From a checkpoint of a small mixture-of-experts model trained on Wikipedia.
Training: a variant of Adam for the experts, 6495 steps.
Below are experts of layer 6 (counted from 0) of a mixture-of-experts language model. Rows are named router (the router's row for the expert), down (a neuron's output weights, with its number) and show model dimensions 0-47. Each number is 500 + 25 x the weight over its row's rms, rounded and kept within 0 to 999. Numbers have three digits each.
Before each expert's rows: "comes before" lists some tokens at least twice as common just after its tokens as in all text. This comes from a sample of Wikipedia text that the model never trained on. Tokens count by the router's weight.

# expert 5
comes before: " of", ",", " in", ".", " and", ".\n\n"
router:492510479529462509514496480540468514433520491529451497559505482488544560479524465537483476506517458461482485545524502482468488508510474491496476
down0:503510545460465514506501489553528533488503535506506533463549509524493506524561510510505513537505457491513495447497462477475452507511535526496505
down1:474491503526536489491518464515532465477448471458485495509570519532519508459498524520485489448517487504510509458509517488488538460483462509557500
down2:477465478484504497503535442505490560520524500527506509537495521533542477543530495484482517521524538493499548494518528486465524531493509509476489
down3:477482504512488509526481534500480502502477561518463516495446494482531511507470527493456521531445458496479538547461491556481473471530485509535531
down4:526483519518549484455524500499523431502470524547478587482495503502496513507457459494526507462463494520541532507539506474454536484464469479528499
down5:481561513480489522536480508542537549445519484502512504536506499501483502527505543537545497512508499496531510457512471538490425513497462487467479
down6:427501479535480485518533509452509492503500560484512492488485532520489491499518499504514512488502511500520459491472521447498487474489475574475503
down7:540466538501530487527475482504496522474498478522496458549441523520525520460450522526445470463501514506491510489531480453471542491543508498489528
down8:469434535476503485475504475470535524495525454506431473462512533538564483477474533541523480520506515491475476535456556538489522496538516454476467
down9:486462495503518518532464499521486519504514500518519461508490498493518460473491529483525498490498456446435514529534542488514554520519501487505475
down10:461573503471528495493498473512503465474515499464476489466476500501499516497497502535500563506488530515534492466511522495505450497499444488465495
down11:498498504491468532510485512516521506528461436510475506511525470506489463511531514459495500537498514460496446526477545494491511480483533477519487
down12:505487501454477515509510501504428486484516524558476456494449517507527488503504504508518500488529482498490476505543534533514491507513512476521489
down13:567484486491482502515556492472535524501476511532543513533521489526565499506486488468516519468434527485545508499439519477483501488493481485479519
down14:500485504482466515492520468559528491485498516481484476500504506486525530491558495495464517494510462489525485524512483477507407499462487471498505
down15:478511544522486479475457495517468522474486548505502447486510456528482479516516549441511493508524537488537483487473510530501513461480540474523505
down16:557496479537477453472519468539431509516512501517508539489510487533478512503507509488501474506466452507506534483525470516480515523529486522510487
down17:504464526532552522496486513470508510541498480549471512492508441471516475513495509499471500459482527497468507527441517495523443494501524501475495
down18:516468483532454489500462508521497507487508474547465493496534506482526495508498498534552495460482472475512486544460493479516462520515492521484476
down19:495513519514502502468499486494533551491506472529499476519516539479516509491510506546469522474538489513503469519461494539509415505540543490478496
down20:478472524537459518481476482542518504503506506540514515477495465475516528483517547466467511476503480511541491485427477511501447469531536546440513
down21:498496506483478524495522508543466488533536510506504489502511509511518483479550511514497472498455510497502500495456493560511555523489525511503558
down22:497476543537468520517505452505502499520550482521501494458507530525520494504508538501521504485510510497478502510572511509515506485509498533487504
down23:481471482540527482477486494522498511487490509520554477514497504511510461494474550483495505532500473499549503472498479492503571459480510513561546
down24:517486485502540531518504468483478514504497512518504468454497533501540521479515469459523467484493478498458555492496529479511483498484474510538527
down25:523480504497516486523502485486560473523484504511499517488468504509537520468507492489475557515494479522524495512503519516513417514470520484476508
down26:474499524465513497523497498573520491509457487510499534484499432474503498514514486484484505518493514502479512462466476501513504466481530476516484
down27:513508534492484488433482489464541541529469491477548455505484527508540490498509529511463509477494479506536499492482471483515456513505524472530494
down28:500450476451511494544505495512503512510497452541496515507482458460541505553490488521500490488507476510513519528480508515499546501531509483487484
down29:521539506486477483476494540542509510457498477470478530489487514457497519513479502528485513483538472547529496500488494529516455487490525529459529
down30:513489501463516523524474500542482517502499478507474463489528475460456494468443538519523502481483528486489501469489539499490492478512508479517480
down31:494528517473481484505522549482478492461500525462488530527496508498488537510514532525538490497467498521519499485513464497508440520472489513485461
down32:516551553474478489460553509515470490478473459492509466568499492524500527495525480515471462452521502494524484499477488523457528497486549510512484
down33:501498495467472481499507480485504472556501515522448489467479471503463496475523512511507527538472462479485494496503497496486578494498488527553436
down34:533468489503514519483494482516472474485462490483503512540535511517454510505514498531468526481527522478518554478492541573505454476515511505489506
down35:477480504512456501480493503507489502478489485548477563494499483504487476493498481484525528435481513493460520491463530533495516455503489539506499
down36:536534502540457516530508497495507537503499497491501495513507505468560495485489468530490476524481499544497512469502510494515388492509523465518535
down37:494496525493484474554535473516516531509504479514495509523502486524501529528468538526467515547500509505484549526453468507550448520496520533533473
down38:524531510544511518494486520475499491536512558484521506497471477508521491533490492493528538526441438512487543530504529498502596520537541471504475
down39:499489514460503545494529507496482477495457493479533521510479540501500495525461528484485490498512563469526518512483534500474568515459501446514516
down40:494512492483460503496492516527515501496507462489527489503521464493497522488466477510465483467549536502550518513466495497506467506495524512499519
down41:510436537474487551490480469498522529515497514497517505446471508503471513510447514502484537499471510481465483527560532495496529477514472501514472
down42:478515496496487517540476465517470458509448482490489494523489488498508484468496500502565480491531548493524485494469498517503483489521504496496456
down43:483486460509529468543495511484491473511482518508538498501429563513481512491470456520496499540471500514488500484531498498501444525509529510488473
down44:468497505505503509481491515521527490468493476469532514493486473497536565468479488522516496476513457519509545505503499495509490510519463483517507
down45:491532484490508498501507524533489482499515491528531509484499461520455510527510506562522478477464447519523516470514472503476490526485498540484496
down46:502481483502501499509525480491447525522509506509470460492494529512471511510483505446511539513473540497508533523571514493492591508539480500542511
down47:512524467471461497509511476478477506538543489510477457509556513499516517468492485510472478520483523494502470507478522514495492508504493485470493
down48:517441509506480518551505492490500510523503478501508476535494495587482507538521489459509528507455505539474511522470497502508526512484507495494512
down49:540476505506547561503487504501548544492503499500510483567488501533523488480535546485499489527528509543510511503538485450517551509455500500485509
down50:534448464541503491539505515483418488497511510505502488515442454482503486530494445493505499569461495466488493517549532476472460475469479529526485
down51:538488516522457543524485506456489516481508507473478460567466503522471532492465532509497491519482501521494525516547501496502485465508510539547492
down52:545513515490531486539469420502513502510535514538513531503474448486490540523487458448533490538465482528505515499467515515507470460495533479518482
down53:500470496514507536525504512504508475488476491476475470496514506482502479478534472512459491481544532522508477510521524469540475470484502516497495
down54:526480517551471510465529493478502490473508462497489492528484458534490493484469518510502473459503464473516499523462488519503490545499514535493494
down55:460467532528469485501518453493476516536521515541485508486505475515449512530483484518513513515488486535501503556494481490513508530490507449512478
down56:523507491554490480501469531507447462554513518470528524454509471515481532528491484459461483488529493484479432480498460523494535496509535451504512
down57:502436523491475504477513508501504499492480504462463514501512482525490480510500511473494533535497508507479540459491473522500554480505497509525508
down58:501533494500457552511480411473499533488550499523509504496533503504515493533544543509512490443538544494504474514481515516514520515516481475468526
down59:551510506517503521514463521487449477512526524549546508533484518467529519482521488502515510520508494463483493533523497518487519521466540550496528
down60:489519467511491452522498483518493478475463512535534524501495468482496474495479521492506513499536491518471523535505487486503461509504523518470510
down61:486487473520484486481504474476497423514534523503526476532468504461476519488481518517494470485454530545503455524520449516479432527441497504508542
down62:474502466518494472441526494481546480488507474498483492482529485479478521513478497480543526497510521510450523504519491482528514506519491512541487
down63:523505498511515532510487497497492509497476500485553499520483532472508568486490489512484473525520481485502520533491425476469489503524498553462467
down64:483495489526495515467506525508507511501516501515464519485488475506486483522496497538506481533480482490508521539483478467468519547489509499510476
down65:470554474531522506519470506532510501507510566493503511502533515477493496486504494526508513524516520510509500510534523501487468528451497509519499
down66:507518504502487505525521524529499531538521536525500502500508512487518525580494514518539465488492449470500517481505485500510457507498520539532486
down67:511495513533476475587498478506500506509501448490457494512485495505493525494531501489505470494506490478500514456531500514482489459488460556474493
down68:557470505502494507470533461491531480483515482533533497480517502490514511483528518504497547488516505506518472488466509520490544479514515486498541
down69:519483511466523524517470530469479525528485512467523469515524515514463518517482470498499505529494454511461509506467487490491561465527546505553469
down70:487480510512513465448507538490464479536473518496480491416478491499504516501475439485480490449443477511543513550480472511500493494508516527521498
down71:493495540474494474482534539515467514505478532446484504469491503530462502473482533488453466531491507485477518511518460489536484512501524521490533
down72:518478479501488547457473537473470433533489495495500512495480480548518489505505472502475478462497466486481465504542485508555576457485490508486517
down73:523530518481504539502512511453494500498497498478470534482535504485517484454467505493520515487466532537461502522524484468523523538480525478500482
down74:503496545504426556523495479484509488497484509473503503473511501492471548524436540519500493507532490487451475515542467505498565481514491523493505
down75:507524487495489473518493513521473518526515500479484464515510511524442488470517490482498509537484474524438480536480474518498526513458507499514490
down76:494495477514546486517511506468518511499517524492493513511458510499480430507516560478527486548505485478502506515523462470507573471481484517544490
down77:509477492510513506471469540495510510477435512485504534482491528525435470492492507512494521468511483508434503544462513484480544511507488497497534
down78:511467477513496456489533525492485506492443498482449484490516518488513532474503516484507482483547531458477522503536474489491558472498522474507490
down79:521523463514494484499456513489516478518507539506537499460501486496518513502485491540474506487463509462544530525514458503525545495498515545507488
down80:520474522514495539494520514467484510532506499526511506497505491545457515525529488513513493525508521495462520496484518499488514498498496463503514
down81:489525513439485505504503496506474523485484469485465515526513511504530471474515496490472511486516515490475538514478508507483509492497490479510493
down82:514553512514502485515549508476500461493492503523550467498500499472510461460493514515481467488512457500517491528490516521527508528478522478503482
down83:516505518512473481519564460502483551504457523508515529472513508494472496511535514492459473494529496506512487475530541462508434483485492513474496
down84:506509487529543436473459492456512548492513476471526500503460540467524479525513447470499466523521495506492504515522541521513490521552494480504520
down85:495468480528506504543517498535536484511475453467497505551511501490534509502520501539478478537519500512521505491494486512475538489508527457497516
down86:504446454540463523471478507475467521533496469479532519498479524495500523505473490527537472528490495523471502543506476488493492483553530429530501
down87:512507518498475516524496471489530528498475521564492490505571476509483528480480495487505548538458486531520504513511505461504451543468530523489482
down88:519489534522507495508451499496468496505467477502482543538458493506464558489484530505504486484493501500480515485513513464498560506484522528498437
down89:467515517504464497474458483471517453523512489524472503463568504535483453547521526462512495511507533436510461502530485540471583499492516458491529
down90:502476501440508518502446534495515500501485492487532509503527509542487477522492476509507535533508494489448535504492485508505512480505506483509496
down91:527485510496508462490440488482495525495472491514503531548464471519507488521458464533549482493526484550504472532528492448526500489549490474479492
down92:498481517526523477564461527510497497459482482509481514489474521508491548506494539531455473521551544514491485482506523513439496493509514548503449
down93:500492534500495485518511475511522493488528509484511534460524529513526502494497534493530538510500521502535549530474487418474509508471532511507509
down94:493488499536501542519489530519510488497508540515551493500464520519528488490477463510532464506495498509510522521489493473463445479531484499528452
down95:497488506425488449531538517476451510511512523488487474536488526500498496467522542475523493546507495533495532530481500527489493474481540500453475
down96:504511485517538485473510494485499482526466427475505511500492494514515498493519487525499491516502491539518519541482494479538589556483504529578500
down97:529484507528523540496517509490510459460509552464552496477469530480542516500508443472549493479487458473504555492492489502476444466517474459535479
down98:513494515500543504480505517490518486489498469472495518535497482483531500511562505544553523505490540492481484498457494560470462532514530494480506
down99:525505499531520514489472518520464471497492530487514532506485472515524553501532503474482482487517446488479549499504440479473445505534475537496518
down100:487536473507476504500502484510507524467499500513484456455508477454511515547496548474519501476486478528516505466528466499527485509499500546468496
down101:502515482466524518558492489495495545478500494495522513468503528489477518463512449463476490491508489537495491480556464479487458472492500520461508
down102:530485463485516522531490529477492518470490500448516531531529532518496486479524506503541489546475522522516494455507526487495507509480491437537529
down103:489474484521471493518508511543478470503521490520504503448487548453489496511496499524513522517491513504497523493475485494509363489501502510510512
down104:498481537474511550532495517510519502493526502469428523485496487498514496526486510499492514516549548508468479497517539487481502479525500438537472
down105:465489508453478522470514545486506450517537516573515485497481530475484489480479494525466517541533499483516495503490549525502493516493479523459523
down106:489518502525496507498516540484501502487495525457546511518485512525499500487540490506471479482492519528498485452500503480498455467509505486532533
down107:495513518513464507526506530544506471466538496538537502476479457485486506520524495466503462502460442519446512508505518517508501496505507525524492
down108:499492519543481562522485527493480488511516539554475467511458498505480541539474543544525487545524483462488500537493494520484490427501528503492495
down109:511498482533521464477478449464515432516512510512525483483452519505541509503540488480503481467473485461519495461498550536494468474494482539485522
down110:541497506551540459483509505497502502539513510477451479492456507485521492501481490517496492477507507487509485469504495482469532498468451479471547
down111:469504510535498472448510505504482500493516475461553517534516493518525543539501514515494503517521488451508491458483492524478496484453511499472514
down112:423513536508503452526508528542491532481510530477533474493514465524511454499541503463488525530503453503507496482498454488491465492477479492467538
down113:497532445482505544537492501527539492475479518513529531557523501500487468519556508500506505484542514520501479477494530512488459504488539480508490
down114:493486515489476490508484525495494488422514533545503514502521459536496507503483532490509514518467531536459485520525529517506486488444487497512506
down115:477533502535501485505520486512498476521549481534502504508494494496487520505484507533491485524480544535530493535466513486479523482507514516512487
down116:487531524486474496489488464543520533507504493490519483517511523494516489511492515449522512479531502493500516482478477502546450513506515468515451
down117:538536519492484515550543511523504549526481491470507515489494522478493510484553509517499533512500481533486511536500487494493530487460479499535493
down118:529478547513508491454458462492481497524512500473519537540486489528497540461515513450532523501496518515473481496556497491517556458489510420469517
down119:484488511555518497551504539520483527481496492466514528473374475495516477490511491479497480477517456508515481528463458495500554534491458500506523
down120:507488512524536521513532502468553480514504472454472505520528512496510490524558513506469515507505514522506511522505514478504488496450493499486498
down121:513536466515532491542461495543485498469545467491464487518511538474485552482471511535489508482530492469467484482480464527496458477482495532490464
down122:532479493492520461436498516484501471469499466515508488493519497515497508498511445478481505491454528444512475499453540492472517482474546529479469
down123:523532540523445488529447483504543493467439435476508519496496450538523498540535506531499470486529501506497465498544518517524484542524465463499505
down124:509501476524482496559481523499465526521490523496523536483496537508483501485521472470516482498499479506459486502481443513521517486538473523512493
down125:501553531505512481452555452539488509498522520476499475501489513470445497489504534493483511498491499477531505486448469527474541513472507447500519
down126:469499534492496458505511513510535510475492496466525482477474512474499443468491524488524520510478537490490538491531527511515562467466482546489485
down127:487499562500478478522528486515478510509489558511442488512463496509465498516497490452512454535505542508506529501499498451490547502505504527486456